{
  "d_model": 128,
  "experts_per_token": 4,
  "routed_scale": 1.0,
  "lr_router": 0.00196,
  "beta1": 0.95,
  "beta2": 0.99
}
Below are experts of layer 3 (counted from 0) of a mixture-of-experts language model. Rows are named router (the router's row for the expert), up (a neuron's input weights, with its number), down (a neuron's output weights, with its number) and show model dimensions 0-127. Each number is 128 + 32 x the weight over its row's rms, rounded and kept within 0 to 255.
After each expert's rows: "mostly gets" lists some tokens that are sent to it at least half of the time; "comes before" lists some tokens at least twice as common just after its tokens as in all text. This comes from a sample of Wikipedia text that the model never trained on. Tokens count by the router's weight.

# expert 110
router [137 130 147 128  81 112 156 124  99 105 140 141 207 126 196 132 151 106 178 172 176 119 133  97 118  63 145 100 123 126  86 124  89  94 117 153 105 156 126 111 186  90 143  93 167 166 143 196  72  88 122 158 103  66 134  86  67  82  69 139 156 140  95  92 178 154 115 151 140 141 114 110 175 123 142 145 113 109  98 128 145 156 135 124 127 103 163 126 174 150 193  85  62  76 152 139 104 128 174 174 119 151 132 155 125 159 128 126 146 103  86 163 197 108 143 115 126 105  93 124  85  91 122 162 121 138 141 190]
up0 [155  93 136 107 129 114  78 138 131 147 176 118 165 132 122 106  88 141  97 113 196 126 160 116 123 175 200 124 135 155 141  91 121  99 184 130 145  92 202 168 114 114 128 171 187 102  95  94  99 139 162 140  82 127 114 102  98 122  54 194 115 208 122 112 191 162 101 175 136 125 142 158 107  45 147 141 131 108 144 194 111 134 125 157 139 101 134 116 137 117 130 142 108 138  84 142 157  78 148 100 104  82 119 107 123 103 146 126 110  51 136 139 149  61 152 155 120 117 172  84 139 112 127  92 114  91 174 112]
down0 [188  92 149  85 159  39 161 158 126 150 133 126 181 157 149 152 144 153 157  91 107 139 106 136 140 121 156 174  86 147 113 148 146  97 200  91 164  77 182 183 134 109 159 130 187 130 178 117 135 138 146 114  96 163 146 116 115 131 124 167 146 161 103 141 136 158  65  76 133 127 109  94 143 147  97 134 150 125 108 136  92 133 123 139 159 107 125 112  90 166 106 118 111 176 136 127 193 127  94 128 153 165 107 207  97 120 140 102 154  71 154 147  79  40  96 133 117 113 211 120 164 118 141 121 170  96 138 134]
up1 [ 92 156 175 118 128 153  98  94 122 171 244 136 104  83 107  45 149 142 164 121 138 148 112 155  53  74 125 142 141 213 146 122 124 106 157 150 120 134 132 105 153 124 135 186 138 159 127  86 151 150  80  97 148 140 101 167  74 133  90 124 117 141  70 117 139  99 187 165 151  95 120 133 186 112 147 134 143  81 126 119  83 106 159 105 135 111 113 118 130 156  85  90 146 162  60 158 174  96 190 166  93 156 141 125  86 120 174 115 103 137  89 109 110 140 162 145 121 136 121 124 118 175  87 129 117 108 145 120]
down1 [176 107 132 153 107  74 122 130  64 123 112 174 118 140 109 163  82 113 182 154 138 117 162 191 153 103 143 182 139 147 116 108  99 148 142 100 107 177  91  92  86 110 157 149 134 132 184 138 148 114 114  55 145 129  84 141  75 125  96 162  51 156 116 157 152 155 131 151 125 107 100 140 140 178 128 162 116  79  92 160 124 138 176 138 144 172 158 157 136 126 131 108 103 102 111 195 122 146 210  90 126 180 149 124  77 138 142 111 122 131 100 130 102  85 159 153  86 110  75 161  80 136 124  44 127 118 129 182]
mostly gets: " 19", " 18", " 17", " 15", " 13", " 7"
comes before: " |", ".", "–", ",", ";", "th"

# expert 30
router [168 159 159  94 102 154  90  77  93 105 156 143 191 113 146 103 146 105 170 147 105  94 156 160 107  90 139  78  95  93  99  80 148  48 135 170 110 137 155 116  95 158  90  72 168 129 125 120 118 124 117  92 104  77 120  97  73  99 123 112  88 168  92  57 105 123 160 157 103  91 176 166 145  80 143 149  92  81 122  72 124  85 146 100 141 124 125 112 118 102 159  32 134 113 102 107 109 158 153 162  87 130 157 114  71 160 128 120 161 108 138 134 174 109 111 104  98  76 102  75 150 104 128 152 112 123  97 141]
up0 [ 58 127 154 106 189 153 138 117 137 133 180  99 149 117  96 102 120 148 105 117 134 145 120 119 134 138  83  90 145 108 172 164 142  76  77 119  85 109 120 150 127 170 146 131  94 165 171 167 124 103 179 130 190 140 124 139 180 105 141 108 128 100 200  98  99 146 120 143 179 142 153 138 133 142 170  31 126 161 129 133 118  92 127  65 131 103  92  50 186  99  92 190 167  80 163 137 136 110  97 125 101  84 131  95 151 171 146 102 109 156 150 122 115 177 154 113 134 109  87  83  61 143 131 154 174 107 144 139]
down0 [115 171  92  88 174  63 168 135 110 113 136 161 128  66 169 150 135  83 101 165 174 158 154 119 106 150 172 116 130 146 140 169 113 111 134 168 107 132 164 115 189 114 146  97 123 103  97 102 150 127  77 125 144 105 118 139 115 170 122 185 120  86 131 122 117 183  99  69  98 148 126 118 176  94 119 103 163 123 102 107 141 168 146 136 135 169 147 166  85 116 244 161 138 169 123 120 116 100 148 129 105  89 132 143  55 142 140 107 141  76 114  99 152 144  63 164 143 167 101 205 140  69 101 158 110 141 100 140]
up1 [128 124 149 177  99 131 118 142  68 178 171 158 116  91 139  97 167 148 144 115 143 141 182 124 112 139  90 134  67 130 163 116 194 140 144 156 129 152 139  88  56 116 140 180  68 140 134 148 137  91 163 103 145 101 166 118 167 145 169  97  95  97  57 137 136  94 166 157 148 103 116 177 175 151 151 124  82 111 130 172  73 134  80  98 104 125  82  99 118 107  80 104  85 198 134 120 146 133 126 105 115 130  93  48  90 159 134 164 198 154 140 125 130  92 139 181 140 113 177  84  81 153 140 141 136 114 137 118]
down1 [132 180 146 129 172 131 143 139 108 112 164 161 152  90 100 174 131 174 108  84 130 125 154 109 143 114 123 189 194  77 125 114 164 130 145 142  94 136 154 126 117 118 123 184 181 111 142  82 174 156 111 204 168 140 119 136 170 195 112 101  60 164 143 133 159 112 112 102 170 133  97 139 148 159 105 109 104 146 135 130 145 105  90  95 159 130 127 156 153 153 112  75 190 150 124  97 106 127  97 100 132 149 153 121 128 115 146 123 125 125  79 179 107 196 127 179 137  14  85 155 100 165 128 153  81  97 182 110]
mostly gets: " during", " on", " for", " into", " between", " after"
comes before: " the", " a", " his", " be", " their", " an"

# expert 112
router [158 195 107 144  98 106 127 105 107  78 144 118 198 117 170  95 146 130 177 147 137 130 109 101 153 118 151  95  98 126 124  98 125  83 130 189 149 116 129  58  82 180 104  95 150 105 182 141 123 142 133 131  87 103 112  70  37 130 150 109  97 133 122  90  94 133 153 139 100 126 220 144 107  88 149 174 119  89 117 101 158  87 116 166 118 123 105 145 123 114 137  85 106  89 110 140 114 146 240 118  97 129 147 138 113 135  56 126 151 126 119 122 141  83 119 158 142 160 139  60 126  90 148 163 100 112 138 171]
up0 [207 187 169 179 137 139  67 112 113 133 129 128 107  91 120 167 140 146 154 131 169 105 101 110 164  84 144 101  66 149 106 142 168 116 172 143 143 172 179  64 113 162 105  94 137 149  98  69 126 144 152 178 112 103 129 135 154 135  79 150 169 115 115 128 150 113 164 155  99 172 149 204 141  92 176 105 107  74 143 177 126 123 120 165 128  89 131 198  90 100 158 151 128 119 127  61 144  78 130  50 152 123 122 150 141 160 135  99 181 111  95  78 107 129 112 108  90 116  91 113 144  91 117 140 108  98 129 103]
down0 [ 98 117 175 165  71 163 150  91 173 118 136  97 162 132 175 110 157 135 171 105 141 128 159 218 114 117 122 108 131 133 120  94  99 142 185  88 157 104 122 180 121  85 159 137 165  89 180 119 139 108 145 187 157 157 119 116 111 201 154 161 104 132 147 127 147 160 116 155 120 166 147 161  74 170  80 144 125 104 174 109 158 154  94 101  54 138 138 104 152 125  85  72 140  96 160  93 159 105 192  80 137 167  98 133 119 143 200  82 143 124 104  96 138  95 137 126 119 139 121 176 170 114  96 170 152 152 172 136]
up1 [118 136  77 149 100 132 142 157 138 130  93 149 111 163 178  69 106 107  93 126 131 152  58 145 119 200 145 178  92 170 188 118 188  85  86 118 183 131 103 125 107 110  92 109 173  93 171 201 147 112 130 111 102  87  96 129  79 118 147 137 162 167 113 124 137 115 164 107  95 101 148 119 109 120 131 142 151  88 107  99 152 125 100 195 147 108 107 122 141 100  99  82  46 112 104 169 157 128 168 169 160 151 116  62 136 121 139 104 124 201 155 149 147 163 154 105 149 187  93 134  96  95  83 119 158 132 157 125]
down1 [102 180  96 117 150 162 101 185 123  73  98 170  98 119 118  59  79 132 124  79  76 142 124 204 126 131  96 141 127 135 149  74 163 173 141 101 112 142 122  75 181 108 114 160  75 139 177  73 116 111 100 151 142  83 162  57 157 123 108  90  89 132 142 150 163 142 155 168 141 156 141 132 166 167 127 148 182 132 118  85  99 141 163 104 124 125 182 113  62 133 100 149  94 138  99 131 146 110  98 104 113 158 182 168 129  82  93 163 105 127 146 107 132 110  97 136 182  82  75 133 108 126 182 140 132  80 137 125]
mostly gets: " in", " at", " during", " on", "idae"
comes before: " the", " a", " 18", " 19", " 195", " his"

# expert 53
router [166 149 122 129  55 114 161 119 145 119 120 124 187 169 188 134 174 139 166 170 193  99 160 146 143  86 129  84 112 120  88  74 125  91 134 132 132 153 168 107 144 136 137  96 161 138 167 170  85  98  92 128 114  64 151  94  78 116  84 141 182 174 103 135 153 183 145 139 104 144  89 115 176  69 154 159 122 118  77 128 138 125 135 108 128 110 145 114 145  80 179 138  63  93 180 124 146 116 167 187 125 165 163 118 127 172 126 109 149 152  72 152 188 123 146 109 115 149 108 108 123 103 152 175 168 170 166 167]
up0 [163  88 186  87  79 187 157 184  90 140 129 148 180  96 111 100  77 116 167 137 121 173 189 173 150  69 127 108 123  93 100  53 123 110 193  99  91 123 150 147 161 114  85 164 175 114 145 112 137 125 151 118 120 143 120  98 129 169 100  96 168 174 115  92 212  81  95 107  97 145 114 166 130 113 145 139 163 140  85  78 178  77 129 124 165 136  98 156 141  93  97 136  72 121 147  54 150 101 116 101 141 152 129 141 104 113 165 104 171 142 123  94 128 112 133 145 119 167 152 138  76 150 154 141 147 111 121 143]
down0 [136 146  96  93  87 100 177  72 166 145 125 159  92 170 168 117 152 113 141 132 171 197 127 145 180 125 117 112 131 119 118 147 140 139 139 147  96 125 163  70  83 156 125 130 115 165  96 123 146 141 172 142  90  70 157 118 103 150 140 125 143  42 161 119 162 124  85 165 152  83 195 131 122  77 171 154  80 132 136 161 115 146  92 103 158 168  54 155 124 201  82  91  90 182 128 145 138  85 150  93  45 134  98 171  97 120 125 108 131 151 124  84 119 139 150 128 137 108 172 126 117 151 141 181  94 103 127 152]
up1 [169 108 123 140 125 163 112 140 211 175  71 184 135 144 153  94 182 124 135 185 117 141 100  83 143  90 102 100 181  87 101 141 114  80 104 133 110  66 127  99 145 107 111 146 162  85 188 129 126  95 120 139 146 158 145 128 102 147 131 125 134 123 130 191  76 124 160 174 104 102 151  85 120 162 127 176 103 110 107 173 115 101  37 126 127 138 123 120 131 153 191 149 153 108 101 131 182 108 123 112 109 113 143 102 128 153 108 145  99 185 131 139 104  77 115 108 116 153 201  95  70  72 125 192 154 156  89 112]
down1 [144 101  95 116 174 182 155 183 101 137 137 158 138 123 116 129 142 111 125  99 203 118 131  99  69 116 149  84 204 131 173 106 113 149 143 142 104 169  80 124 114 125 127 114 134  82  78  65 138  91 146 110 143 163 196 194  87 120 150 128  72 148 133 136 136  92 113 105 129 121 162 114 122 141 143  98 129 141 148 146  77 161 128 128 200 102  95 116  62 125 161 140 167 113 112 130 128 142 129  69 161 118  99 140 147 133 140  71 132 180 116 208 127 100 112 170 138 129 154 162 158 103 163 103 141 137  63  42]
mostly gets: " 194", " 189", " 190", " 188", " 193", " 186"
comes before: "%", " |", "7", "2", ",", "."

# expert 124
router [170 151 140 131  93 144 109 119 103  90 145 135 179 123 175 164 152 119 138 152 136 111  65 117  75  65 196 159  60 111  90  79  77 115 105 117 159 122 147 153 141 129 144 115 162  71 102 126 104 119 208 127 136  78 106 129 109 125  93 109  97  74 135 112 182 145 146 174 166 116 165 166 171 103 171 151 126 142 128 139 134 146 192 117 109 144 146 140 176 114 170  89 115  92 125 100 100 146 161 156 146 189 119 148 130 147 144 142 159 115 106 190 166  37 122 159 134  78 135 122 104 108 160 156 134 103  68 159]
up0 [112 150  97 182  78 153  79 127 124 131 120 132 148 141 156 118 154 111 114 122 163 165 149  86 168  86 154 160 103 123 117 141 198  90 138 117 121 110  33 141 133  94 126 147 148  78 148 108 166 167 159 135 110 180 138 141 102 135 124  68 114 177  73 134 134  96 192 102  69 116 123 135  61  85  91 185 142 112 121  78 175 139 142 102 124 104  77 127 172 146 151 101 112 133 151 140 153 136 114  73 113 122 169 114  85 167 138 177 143 136  70 139 116  81 181 128 201 113 158 130 111 129  97 103 149 180 175 130]
down0 [186 109  72 192 144 156 135 178 143 210  75  94 142 131 155 114 143 155 127  95 132 146 130 123 172  88  89 103 111 135 146 140 161  82 137 127  48 113 116 116 113 141 134  97 161 120 115  64 176 149 163 133 184 173 122 176 112 152 137  84 133 160 107 172 105  95 106  55 124 143 111  98  92 147 144 126 135  87 164 151 136 138  94 127  84 128  45  83 139 140  29 131 161 119 119 121 164 148 113  92 107 108 162 166 117 173 135 152 166 119 102  71 163 133 122 129 120 150 109 144 134 123 165 106 151 109  80 108]
up1 [142 111 142 145  91 161  80 148 127 138 148 136 118 136 112 151 162 119 120 141 117 124  71  96  90 143 169 160 138  81 120 158 121 150 137 144  94 110 157 120 145 106 115 122 129 151 110 114 166  88 221 125 138 124 120 142 134 109  62  69  96 104 108 153  89 133 129 156 119 226  74 128 158 133 134 131 110 108 179 122 108 148 181  76 116 208  97 120 132  84 201 156 157  93 136  99 147 122 143 139 175 145 177 134 110 127 124 145 169 203  84 166 124 123  60  88 115  90 100 136 167 115 165 109 130  86  58  85]
down1 [127  86 125 141 132  63 211  82 182 157  74 143 103 142  37 127  90 114 114 203  89 151 103 121  88 152 152 185 136 125 163 168 131 180 105 130 141  69 152 130 122 111  97 102 155 124 127 167 145 127 119 148 101 103 100 163 135 136 109 130 154 182 103 155 120 126 116 125 184 148 146 179 150  93 106 138  87 141  47 167 125 165 179 118 128 153 139 158  82 162 128 103 126 178 137 123 136 140 100 130 160 118 116 122 157 142 104 130 183 136  79 105 188 114 121  49 129 148 126 116 154  99  60 121 155  98 132 135]
mostly gets: " No", " I", " U", " Sec", " X", " Inc"
comes before: " |", ".", "R", "TA", "F", "A"

# expert 76
router [152 182  73 187  94 115 152 154  99  72 106 104 178  88 229 149 157  98 196 174 131 120 161 144 121  97 126  90 111 122 110 112 116  91 109 159 137 109 161 101 154 149 107  95 171 137 147 165  98 129 196 118 108  84 139  83  26 127 118  82 180 124 174 107 112 176 123 160 137 166 129 115 132 118 180 169 126 138 126 128 102 104 159  96 137 133 156 120 144 135 178 144 122  95 117 168  96 136 162 178  64 135 143 140 147 129 142 167 138 141 109 155 178 100 120 137 101 134 142 129 109  66 185 147 102 126 123 139]
up2 [155 146  78 128  75  88 141 128  87 122 144 125 166 130 158 138 142  97 146 143 142  85 126 157 143 145 122 132 113  57  86 159 171  93 135  99  96  68  90 154 203 141 139  93 147 188 129 128  71 154 181 115 171 135 128 100 110  99 124  89 169 126 178  68 185 130 121 157 146 114  70 147 101  80  70 165 125 135 138 121 143 113 175 118 140 143 102 119 105 152 129 159 160  94 138  88  87 141  85 124  93  96 164 112  85 188 104 142 145 175 113  74 135 128 112 188 139  86 173 180 138 132 178 122 183 143 147  94]
down2 [139 115 179 209 180 145 113 157 127 170 112  81 170  52 120 132 148 155 111 123 129  54 126 119  50 111 170 110 147 170 144 142 145 139 123  92  90 142 101 162 101 104 148 145 118  26  98 119 103  78 111 133 123 127 127 138  82 113 155 129 131 139 125 105  91  97 158 147 144 129 131 199 109 105 130 129 114 153 226 111 133 183 157 138  95 157 100 105  92 137  91 113 113 118 188 125 156 164 140  89 146 111 139 110 122  79 125 108 130 104 142 127  93 135 187  60 118 142 155 145 123 159  91  73 167 127 120 146]
up3 [142 149 127 132  94  90  59 142 114  62  93 122 178  97 172 107  98 156 136 107 138  75 159 145 169 108  51 121 110 111 115 103  77 139 183 146 126 163 118 178 161 108 104 150 134 135 152 131 124 120 161 126 149 158 126  71  73 163 172 126 164 145 132 112 103 136  88 127  75  91 121 132 130 132 166 112 162  82 132 119 175 100 132 199 116  45 134 123 181  94 189 158 126 130 190 201  91 111 123 135  72 140 159 118 102  90 129 124 128 135 127 143 113 134 177 135  98 159 135 164 142 156  98 119  77 184 160  96]
down3 [ 82 153 109 161 158 146 160 107 164 114  80 131 129 173 103  78  80 120 152  84 151 192 140  93 110 159 142 134 117 126  24 156 100 189 135 152 111 128 200 116 113 102  81 143 122 170 158  72 130 171 180 115 133 103 122 160 168 121  89 131 168 104  99 146 162 102 109 178 135  67 109 127 105 125 135 176  42 140  70  65 136 144 127 114 155 192  90 108 156 118 118 139 159 121 137 108  65 111 116 159 124 136 148 196 165 134 105 140 154 116  80 125 114 135 121 112 123 105 125 129 115 126 113 123 178  90 149 145]
mostly gets: "66", "33", "77", "35", "67", "32"
comes before: " |", ")", ".", ";", "%", ","

# expert 104
router [166 101  74 132 135 120 150 160 141 109 153 104 184 102 197 112 162 136 180 144  95 115 138 144  78  84 150 113 113 118  89 107 127  92 196 146 169 147 100  92 139 155 114  69 132 105 157 162 139 110 151  90  55 120 105  77  84  92 105  80 120  83 134  81 123 133 120 151 119 131 123 161 145 119 159 158 141 135 130  82 121 124 111 134 171 150 106 141 137 138 144  93  68 116 137 170  54 108 164 129  85 147 148 129 102 149 132 166 150 144 128 115 186 146 119 147 124 109 166  52 164  91 210 141  58 112  81 183]
up2 [128 171 208 134 142 135 149 168 127 106  93 116 155 111 114 106 150 154  88 110  72 117 169 125  95 125 104 150 191 139  78 112 155  76 110 150  82 183 151 123 181 112 116 115 130 156 107 124 125  91 139 116 111  88  58  84 111  92 103 193 129  55 159 132 139 141 155 136 158 122 114 183 102 140 150 112 147 102 147 123 116 168  70 110 110 164 132 100 116 170 125 128 146 116  94 108 158 103 119 138 157 152 167  96 107 152 178 133 160 136 100 107 170 158 121 124  89 134 104  81 126 109  84 230  71 172 101 200]
down2 [109 104  94 135  96 153 117 152 118 127 110  60 146  66  95 186 138 130  92 141 137 157 131 159 171 122 197 134 119 149 167 149  62  98 114 141 120  90 180 142 115 120 167  90 110 144 143 151  98  86  92 138 125 145 132 164 138 126 142  91  91  76  31  68 121 118 147 162  62 145 169 140  96 131 133 117 151 116 142 126 129 153 112 113  54  91 190  82  99 134 149 143  81 144 181  87 126 157 136 141 150 160 148  91 100 111 180 192 101 110 161 117 111 184 159 117 126 126 108 132 146 112  86 156  87 164 116 178]
up3 [112 131  66 118  96 134 174 110 143 136 128 105 151 151 130 172 113 109 107 133 122 113 148 178 151 173 142 164 190 148 163 136 145 191 122  85 143 198 156 180 120 110 202  89 154 117  83 132 188  87 114  48 124 145  97  56 158  66 137  97 161 110  97 118 121  95  97 146 108 129 121 196 176  79 111 149 193 124 109 113 142 125 139 111 139  89  84  85 165  88 121 126 104 156 128 126  96 103 170 138  98  85 136 139 114 128 167 147 128 123  87  74 100 145 153 116 167 123 129  60  99 143 145 132 124 159 113 173]
down3 [109 212 144  98 128 108 155 164  93 177 131 130 168 106 113  89 126  94  96 152 110 135 110 140 177 205  84 151  84  66 124 135 159 101 122 151  89 160  96 114 109 120  73 122 159 127 119 176 142 154 122 108 154 135  94  83 143  70 101 162  78 159 114 112  61 145 159 164 127  91 167 128 166  66 117 163 114 141  85 144 142 129 182 141 147 144 143 139 102 116 171 172 128 107 144 101 167 100 117 143 103 134 157  92 145 175  52 128 109 130 113 144 133 140 143 169  51 115  96 138 152 153  74 116  74  68 100 137]
mostly gets: "',", " ;", " &", ");", "%;", "with"
comes before: "\n", " ", " 0", " D", " K", " N"

# expert 15
router [121 126  98 129  72 142 128 154 153  63  89  79 177 147 154 163 163 129 162 206 119 127 102 140 106  89 148 141  71 161 119 106 124 120 195 141  82 144 155 152 148 105  90  87  71 139 109 104 142 122 136 170  70  78 134 130 113 141 104  76 162 161 146  92 144 173 169 159 164 130 114 185 169  92 131 163 111 122  74  78 148 105  92 107 168 129 126 136 114 132 163  61  95 125 151 191  79  82 110 119 110 116 127 150 127 132 151 118 104 128 163 137 165 133 135 101  40 118 145  64 109 120 181 150  98 113 141 143]
up0 [117 151 155 134 111 153 154 103 154 141 185 110 123 160 100  79 164 174  65 157 157 113 117 137 152  84  89 125  92 184 126 149 112 163 146 162  68 123 146 156 153 105  86 102 128  85 150 115 110 209 160 184 118  81 123 162  86 136 171 156 121 131  69  75  73  92 117 140 185 174 105 118 160 123 160  69  77 154 141 148 157  99 125 124 187 158 151 142 110 143 151  62 150 136 165 158  88 116 129 108 126 126 177 108 129 104  67 128  41 111 123 134 145 157 124 145  91 128 118 113 155 118 137 134 122 126  60 134]
down0 [104 143 125 173 193 105  86 184 202 134 123 138  77 106  96 123 136 117 143 168 160 111 142 111 129 121 126  87  59 175 187 159 116 155 106 108 139  80 121 110  49  95 110  95 159 113  79 108 153 176 136 142 171 128 128 123 141 107 173  87  62  83 114 124 139 112 139 165 150 127 131 197  79 192 134  81  94  80 132 165  99 102 141 153  77 118 131  60  96 153 123 127 149 165 176 113 156  96 125 124 137 110 121 108 122  50 158 153 130 105 156 133 126  83 111  72 138 150 103 157 148 134 135 135 126 107 117  82]
up1 [102 201 127 113  70  56 186 107 212 147 114  81 170  77 100  98 147 149 140 142 149 160 153 143 139  94 117 137 140 111 144  69  96 131 181 159 140 138 125 142 161 137 116 142 110 140 147 172 109 132  94 116  90 135 158 105 135 157  94 133 127 175 121 152 169 150 146 173  91 112 111 106 156  81 136 134 162  75  73 131 112  84 120 153  65  96  95 144  95 148 172 118 105 166  69 111 141 103 144 149 135 125 118  86 121 164 125 107  87 130 164 116 168  65 138 129 132 146 161  81 168 136 113 193  73  87 183 170]
down1 [135  79 157 158 101 147  82 155 103 135 199  76 110 151 156 115 147  99 182 122  62 163 126 101 136 142 136  94  95 131 138 112 147 112 152 112  90 159 198 166 162 183 153 120 198 142 129  91 123 156 169 166 116 129  79 110 139 133 152 123 135 125 108 132 125 137 184 101 107 131 102  74 135 152 144 160 192 128 182 107 108 125 110 134 160  77  85  98 117 184 115 138 115 101 137 141  97 120  54 105 147 109 166  83 123 101  97  92 135  75 193  49  90 115 132 166 125 162 187 122 142 109 155 192 118 133 130 118]
mostly gets: "–", "/", "(", " −", " mid", "+"
comes before: "1", "0", "2", "3", "19", "4"

# expert 36
router [108 104 170 167  98 156 162 133 154 127  96 131 187 141 134 130 181 126 170 105  97 115 141  92 123  88 148  99  93 132 118 103 136 130 129 148 106 150 168 162 158 137 123  58 137 119 141  97  52 118 137 140  56  95 126 144 122 141 119  49 141 109 151  47 126 144 151 116 116 159 168 159 103  50 113 140 135 152  89  94 115 101 133 127 137  82 110 145 145 139 126 102 138 157 130 175 125 116 169 116 107 146 178 104  49 163 161 151 166  88  98 134 136 119 169 145  95 116  87  60  76 112 185  70 127 166 117 201]
up0 [109 156 128  84 177 197 108  92 153 123 143 145 164  92 119 134 130 120 124 137  95 129 167  88 105  62 116 112  96 131 159 182 101 170 142 127 104  97 139 131 164 154 109 158 141 160 127 195 115 152 146 207 114 102 125  93 150  95 119 100 169 129 101 121 144 125 145 152  90 148 149 126 178 146 132 104 185 114 122 123 109 154 127  22 131 114 148  67 166 160  69 127 126 151 129 134 174  75 120 122 105 151 141  91 117 179  66 162  81 139  77  90 147 103  94 152  85 127  67 141 164 102 184 107 106 141 137 187]
down0 [164  54 147 133 105  48 138 155 153 150 127 125  53 164 104 119 124 131  91 107 149 132 137 127  93 154 176 128  92 159 161 156 158 158 175 136 147  96 137 132 133 129 115 137 121 129 132 172 137 113 173 132  91 131 146 108  93 138  69 181 155  87 181 167  82 157 124 130 116  95  91  91 136 117 177 153 143 136 108 152 113 117 125 158  99 112 168 155 115 153 122 150 167 149 160 151 106 119 108  99 121 118 201 114 110  65 164 127 203 119 127 185 131 135 165 134 180  87 101  53  61 159  88 108  86 157  57 135]
up1 [136 133 106 184 201 191 113 104  70 146 196 119  76 188  96 167 148 146 119 144 114 108  93 179 114 145 122 171  97 194 133 126 107  58 133 154 107 103  60  93 118 103 141 104  83  96 152 143 173  92 137 131 163 161  97 128 190 143 148 140 141 111 169 146 146 133 115 116 176 107 125 131 101 136 159 158 152 131 123 138 131 149 155  88 154 146 112  42 111 144 134 173 179 121 152 185 124 123  95  83 148  80 136  98 154 162 143  61 135 131 131 109 115 117 135 108 109 120  60 124 132  88  72 137 124  82  96 124]
down1 [114 154 105 129 104  97 167 152 154 122  73  94  55 102 217 168 112 168  70 116 146 133 101 151  84 129 139 172 114 117 115 130 118 136  98 176 128  95 146  92 183  95 135 108 122  93 129 109 139 119 175 118  98 104  79  58  88 123 164 151  99 179 102 155 138 185 193 179  88 166 124 160 171 174 125  81 130 115 150 122 111 174  82 130  89 117 129 167 130 116 209 149 127 156 142 202  88  85 129 161 122 118 152 160 126 123 141  89 107  91 157 128 101 150  81 114 100 142 172 154 142 129 150 134 133 114 145  96]
mostly gets: " \"", " '", "See", " (\"", " “", "—"
comes before: "==", "The", "===", "In", "\n", "S"

# expert 99
router [208 138 128 138  87 125 124 106 119  83 143  85 182 123 174 115 168  90 185 110  93 151 153 107  70 100 148 120 115 122  74 126  79 120 109 168 100 137 138 149 107 129 121  75  83  90 120 174 107 109 199  82 131  95 155 126 106 148  65  72 104  94 195  53 137 123 123 142 188 124 134 129 102 123 127 154 137 151 120 131 107 141 141 130 188 144 141 107 185 118 121  84  93 143 101 163 101 133 135 108 120 135 134 120 114 131 161 134 157 109  73 173 202  82  86  78  52 126 142 115 117  74 134 102 123 123 135 144]
up0 [157 135 107 120 155 159 131 101 126 153 122 114 123 125 126 103 162 105 152 108 140 158 148  80  92  75 176 102 113 114 139  92 128 168 149 122  37  83 114 137 159 100 115  79 154 169 110 160 190 109  74  77 116 130 130 142  62 118 124 166 149  83 110 132 120 190 107  68 172 138 127  77 140  78 165 138  98 162 169 186  94 155 110  87 151 185 103 114 136 139 110 143 156  43 153 142 127 114 189  98 134 136 140 109 120  99 136 117 106 151 142 109 136 156 122 139 213 103  85  94 125 141 178 156 158 162 188 138]
down0 [123 120 178 149 128 140 114  87 115 116 163  83  88 102  76  69 169 151 170  99 135  94  94 151 114 100 106  96 108 152 146 150 172 153 152 168 136 106  80 124 148 134  69 124 156 146 158 104 131 216 161 135  88 168  78 185 111 135 148 141 128 104 107 138 159 155 130 169 125 184 136 165 105  84 149 131 101 110 130 141  79 131 175 120 137 124 129 100 102 138  99 101 161 148  46  71  67 143 117 136 144 113 176  96 137  57 159 147 127 150 101 140  86 123 209 120 134  89 136 163 111 163 169 144  84 172 170 123]
up1 [ 97 114 156 130 133 173 174 110  92 188 109 122 203 123  90  68 140 146 140 108  84  66 118 137 131 135 111  70 139 173 125 151  88 103 152  84 145 118 148 151 112 147 146 162 123 134  87  32 106 122 121  82 148 144 154 145 133 109 121 136  38 117  94 167 108 148 146 156 107  86  69 193 134  70 142  89 122 155 117 152 118 199 129 153 107  85 130 109 121 163  92 133 223 118 153 157 175 154 150 128 168 141 155 114 133 125 105 129 169 146 124 127 138 105 178 132 111 140 123  98 131 136 138  83 160 168  81 114]
down1 [146 135 114 100 149 148 145 128 166 115  95  99 108 106 127 162 113 164  94 144 141 143 158  88 168  93  95 133 142 196 120  82 142 118  54 128 130 121 145 196  93 145  84  99 151 120 176  86 113 212 167 109 144 138  90 121 100 150 139 126 130  97  98 224 144 134 141 238 121 113 119  92 102 175 171 208 130  75 136 132 151 157 130 126 120 136 164 116 142 151 114 113 130  94 132 127 101  93 114 118 101  97 112 139 123  81 126  54  88 106  80 135 120  82 176 114  99 126 107 115  92 106 109 130 135  88  74 132]
mostly gets: " MF", " FW", " DF", "US", " USA", " ESP"
comes before: " |", "O", "L", "R", "E", "A"